From a checkpoint of a small mixture-of-experts model trained on Wikipedia: width 96, 64 SwiGLU neurons an expert.
Below are experts of layer 2 (counted from 0) of a mixture-of-experts language model. Rows are named router (the router's row for the expert), gate (a neuron's input weights, with its number), up (a neuron's input weights, with its number), down (a neuron's output weights, with its number) and show model dimensions 0-95. Each number is 500 + 40 x the weight over its row's rms, rounded and kept within 0 to 999. Numbers have three digits each.
After each expert's rows: "gets" lists some tokens that make up at least twice as much of what it gets as of all text. This comes from a sample of Wikipedia text that the model never trained on. Tokens count by the router's weight.

# expert 6
router:490504463496505490542453506510569485496512516454525498436510529473543406573442538545494546443490476491499464486559471455504465497489532526542471481438497473459455531550451529547532510513456450485500568482494443512503604436425512521520551457468567456532520481472544478431506488622538501512
gate0:540529473471526465502454484541476431442529429503547532507477518487584483483535466536485536526450517552481410495517477518407540431472557552533564457560577448503512556497512524528501442520482496467487529490493437486528505533490510538489444505531545556464426452507568452502431458536547488520
up0:404489562500574617546483524479511513553455484436440494492512512473461506488475547544444508473506487453491551439522504496495513549477565422492518479507470647491556479515560522440490467488555511466506504447477536471538520463493538499542534479473454519503570494443533501483512452498501476524
down0:499483469467491453476487495528530466482493532579441487454481463484561489479507522541439569540555501544515607539558459506572486494492471469604505475533552483456541572561464545432492486481446519516454496451459493450498441565450526573483444508552546515508494521495546561498506494479518539479
gets: " the", " and", " a", "|", " The", " an"

# expert 0
router:545432521439488480564522541456481430536486519506488516451440484497437546511457505499485507508534540436515468508500480427515533492373489478553580447474443480470472519498448565542501528514501464471456473507521412533546506491487537591558453424540523525532500490517521509579530475532482498482
gate0:486499481526583554550450421471486388530488542469531480515484478502481538450439478545464502501459473501490448510485492452493499460428518407541567564493561386450494522543508504521492494491478520497572461554548505511537574494491477479553470451521524558530484485498524485467495505450545448464
up0:533483526490549492523432518541590481510464466501530514486431514533462409506491479587410540528496517521533540511505549516497435519497530500446516498488448481538499546521574491435498512450471479513473463393478515527456468435527484463582559542581517505532546465421486492500539496526451517503
down0:544535587497475496486495461535409502466488507575458462522480526456527544519535433505485572446427481470484565564561463470520438550498531406552494489478558486469482512555486529495524446517498543462507476533482443494473439534532522610502504538529515456518495550482518458491537525420519506495
gets: "i", "o", "a", "an", "in", "us"

# expert 11
router:539541579536511511503461545527536448519489479533474430440580466503449487560492540557497510478473584510554474569507446448539520590473457545492481442476434479500483534585518522527472480509488523522482557459517459571501561465483449516526464450466551545452479523446508501465512510563461503461
gate0:495545544485493531541438448565469461544410469393515428482492532508500479442473524470497502519474522490497476536475517482524523400460505473504442555549474499479492550526512522457499533527473471502554519437503502514492554515527507429488460457518599413405458516515509475426537468492544476468
up0:495520501481555535579536518561505475533443454432519511558472498479511439547510578554485516508492541478513463463535491554514480474528486487503567474481511607508523504493574458542421516532494483453537544509416503518455457446499537475522544436530435537492582421478507497499512463573451519518
down0:534607590537532427510561455535561547489555460538453484497518500498504569537507529553544554456442446491511494531504524408550514506612500463536449526391476519492438528528520468479456478485476526458516489553451487484463509493504566506523529486532533531463514510533514478519527480523512500469
gets: " |", " of", ":", "ing", ";", " to"

# expert 14
router:455431549538533488457503462480467507530473513499461497412454469432489511517460556552466547524439522500572466553492521430630551458431534523516504449558463467450526481418462506540518528510482552513436541529504467523477573464478476510490560472476557474527479517472502523534484537513500543481
gate0:514494480472589545487406507527443524526447518510475509451487542562513445422469479505443498520491503530431470532511541458539509527557525537430568595492522509464500472472539437486480544444510502525513472493550441517526566572532515498463393483482537499512437497489544511561501469512548512462
up0:402477560464469490579484512553493523461516500481494520515519508493498483511544492519507600565438486496502550551568458455508486569465527498435577432519500529521483485479527489361543546546465509523474510569550508501483562467461482435511499478542510476515575559551511525475490501475493493531
down0:485459570491454510468550432548578480514570452516504563506459478458514552480523475494558520531462432535478515586527574463460512506506480483567473554481559549485533563501462514583485471449474451415530513479448535521484531514475540506487530553495539447524430473506559495503522543484541552473
gets: ",", " (", "\n", " |\n", " was", " |"

# expert 8
router:549500487520533509482528427452513447406466561473515465476548442499473460527527505617528560491484459455456521509527536455514525501467511523536519458508509478376420474502479491532521514506425499589491469454486416551565479507529474461511522449494555470516487509569459548472504515500491515484
gate0:496488489479516541570481505495499469452541473455477526515480494543523509526452549507544550494548500551472433482514533487437535482484457534533466525524506513464474463465555488453547515518452486404494487384503481512571513504532447459416459481530506514488433462611498476455522462483621507457
up0:495443467499491495544524461527522515505522503491477475494487617538531511478538573551472511459505514474443461395518510577472523491469472570518524411525500519463478468530550464438500571509528444574455511439449493567498534472546490445476520510485472536490545460460460499532535505592536545464
down0:565551548525440551479511517511535513495480465509483555496470480503478570494536546452439576529467457524564477527517526495425510513498520549480523580492602590505493495511478497508539486442443424461504432535486498500456456516550483525504487497484490526505487454550546535392460576436502476506
gets: "-", " M", " D", " L", "S", " K"

# expert 1
router:476476512501494525452443507478497440527518558440509467436525433455538505554497480557546528502446425501485466541512457484552530507479444483500452418517535415478555485461473488466505513459443498439485493514469468531580638474488443533561468493541556514508479491519524552563510501530533535503
gate0:480518425500541569529452492510487522527524472481540477467522514522521493477562486474534490494437479483425434490444502517454512469476454503403476432522550518494479513436492495507438492503391576485471503493446461476502613488506441448500502488490537488398415464538517520491485437492542501492
up0:446485541522520512477496495550499477496518595445481551451478488570544520424540532569507554532499563470502471537471519501566478515439480504562533468540484519440633427484539481419469441496534506532512522466495539483547522490447533513536443470474493532488510481529468457414492541545499500479
down0:512540556612494489559462475496498477487498473523451539581514479474505544568536491517463506485408469483503557518471443515517508535534523482581484579480478482492554552527560452501404449519450463490498516486457461412454459530462545506561527477526500492579436541522517478493466535485511513469
gets: " ", ".", "\n", ".\n\n", " and", " |\n"

# expert 4
router:506456502480506489475487465448471477478477471434498409506484527504558442509495502550530508478574552460587493471486484555570516536436501509488430431488464451460516492506445502510496497505370464521459462548572488546533540438483471531497538449536563549499499553526467557530484446538495531537
gate0:493523552530523504490492450530449467469562473452435462475485537561506486519448496475487517414554496538561504526515541536503479477466518491431470497535605506494501471486430474567505501485367490482539490521451446514560502460456490524478521469596547474461505475500481482452583441458531474511
up0:437517494534484460513490534485428497532510522508479497462470485483488503463496526523479448521507489517533484484581550491509491424495532498459525505524430508537556603428606419476471474482525561466511526525470529480480549459577505477535511447503407495467520450516459533533494503564593413514
down0:543494515448506572514535548560505444513528504523451510555494496479515525472587552525524418470459517532496476518481521480556494454554528499548553513485494461491477503480453569530508428490537514445546515531393478498420490493523514511536451544499515474588541561434536565466442548481465436499
gets: "ed", "ing", "i", "==", " at", "y"

# expert 2
router:459434530519527505425494456444494447497498533488538490478524485535529497533526533548495573495498506467481452514559449522518465516450531500493476497486547500462542510451548476635443568500430552543458481511521449534436516502514465526551606487491538572488491519505506426536568485569522483466
gate0:494497514449542485473503468581400444494478489483517508488529515539588520502492525486520510518472471550476523477513534570383520428505502499532508507502596457440553517450529439499504496539471526560514489497473433511499507497467453523518490453556569532512436456586554530536425479538531530484
up0:483506511486523489583473451554521431494492461428516529530457528474530477450505539616446509517513490522480519528504469536517473454512614501497494423604523468460515520534562484420560459489455520544517511521482521468527492468484492553540523495512459530570502494496431513468540549504410466506
down0:544560486465501520485539532542491450478519536542496460554492576515502559545513477538545559479483453541518488514489534480471421538554513472563590541467535469466478505502459524474450500558410481490532564538463473486502528554430446533530556498463527467522408458543539506420528511453437507509
gets: "s", "0", "m", "b", "g", "d"

# expert 15
router:547447476491509514553477556465473487501411499498501429497555423516481440515455566522589506502510444502560508467520541514585476507502542548487534532510490434438467470463475555523525493542470511445475542580469465551498505480493497475593509482518528450529424513460495512448544454538561557505
gate0:489504535468545533467468515545413411467530452454607482473504517513483523418477485513520510474490610565497496479467511522489560436499469438579543532507516439481478496512452490525521503539417491435525487573477468494539579490526528487574439458518501509510470473520480472483481449525536474488
up0:416467519523468470478505489624567478496556441536503550560435569516534460480530498549467427502493529460510492491523527486525516477475539550456517443549546518493550524473516491416533538526485459600486456443505544533469523429486512466466510481539514487517526452476502475482580498565447526499
down0:540523555494496520427554487531411490441530566537489471501491461562516560492534543589477571485472442522506497508509480428485531539498552469535430514403482543484489468485495510466534449503440542490519504484429459489511435543518527541502442539513565453510526546467537499446437562500522518453
gets: "er", "or", "ar", "y", "es", "e"

# expert 5
router:574489504547471539411526552534494461507468486501559489417472493478480497545520490621532526458501481474473437449543578508527516504465494560467449508494452480425465443463486490511578575506433503478465549489530442536497543437489519502504473479508547528503493546490500510515578436548507528449
gate0:525538502586558493538483477530424512494495470463580525409421561458517535473485461499564514448482460467446427496464569544487474505491505488478497548521421458451509435444480458545566478468535524531513551483480468488541532438544484502479471456518519466463467499404468460460463501474511512483
up0:392565502425512489554461528506417474490525538545489438487464459426487480521561538545502440516428533465523539448543506459481525562456525509459459431563506519510491569519562477383495506480534491546525517486460514477523486415540500469519505523509509499507496445483514491462533513515427474507
down0:510520505444547471460510455490479533423494460474474505505462552478515562575642507540503546492509534511464504547538489485412496480567516436506527555470500437473453518519443484493500462512529438460503514484438460505443474474545567568552505535512504522527480532484537580482482528535452461437
gets: " B", " S", "'s", " c", " C", " b"

# expert 3
router:494487518530506542435489538448531528520489516486498441449441500454572499555453476476533502416537500440531455459554532500534489522415558543512593512518529482463516489553505569572517549549399498548446502432486487496526546440493424534508541483485526512469517481533494528466478438539502552500
gate0:509490510503544570546442531484501466472501537526511442478451527525543523558414463422550534494428437467500455464501552469489427524422489474511570545492558492420493429539542516472441458499442502524519454456439509526543590494495482553477469475480527512505484569486535519492500524475565509479
up0:514474577488524497548516528524552568486511444428522530462487571472480459515599586597524538559530524524558451584479428567500517488546508480488445500540465497553497494498528457460464482479551480467547517524510549465509486427475501512468566504542466491522486451445515484529534439476464507496
down0:545439530495492520523544430537534533478475409521530489483482449434503543502571452452500569483431474514504480536561455493554470535470475479538482541479532551493461570573460558507577460529553526477488548442480446504462468520512551518495509460523518499501398521492550441457460548499465476462
gets: "0", "2", "9", "3", "1", "8"

# expert 12
router:508489515526507524485465542516445529470555530468446442395493517484492522535509547555498500461546564504568437493538506493543487594469551429495447552495521498442482489486488516499538580478499462543457525505577476569520492445467432503548524429507529467486444525498428518447567511567497504502
gate0:497541496482541504496433474500407535473550492437564574436466539538499525429492533569492495475537537492487420475498482456555539423444550508462478548546521487496449494478502482454479513473481455503498533462552508554536481415487448555520468447517456509436457470493502479534576425482452512476
up0:494430507485501460515444510545496461470567506501465431562439463480535521582478486588498521472539499506530497477481515555494470494425597535508525441504451531511471515514553503410466512513504470497513488551508486508488457500492527498474474528573441478412511455414536434493496592462565512518
down0:556530502504498447467552506543498506465487504538417557525473514474474534473555524526520486498497530550571518485493534407455506427554520490566482561474475414439561432562502550497518465464461474492498496511505502498428533532517555473484484499502584546523501513507571491430469576451543430492
gets: "1", " in", " to", "2", " of", " by"

# expert 13
router:525509519497521496509481567445469459519461457498476451425592534489587445545562498590494511419490487463534495526535492493551518528418495573549497515521547480482491470450500535501480496505524474538419534409544423519505504478507522511561573472541553521490493515503505547521462490508533588516
gate0:489529514495523536541460464534482481507508439508516460531493509468549497478513477518463446468521528457541419491490538493417515460537510459661499525602493484502530497527482463496448502565426495475504483453427470568533548517487492487549445476473535524499451441460472465457463487486581501446
up0:477467550506533476541483548505517500510478533434634514448492515498482518528508554481453506539521493585505507518501485498506421539507493577486482444456449544534512450572497492455488498427510487518502482530470505476448509518524492484512550501526468492506534429535556612580571472568553479440
down0:521508526527523456475552573540553476574486483519427497533475540493539502560498467509537552485399465535510462541542480568461463533574522465531525531448487544443500458457516557521474454468438527456458512549536419474502469577415554513470502506562473482474470469512496496532480487427489472530
gets: " the", "4", " a", ".", "u", "at"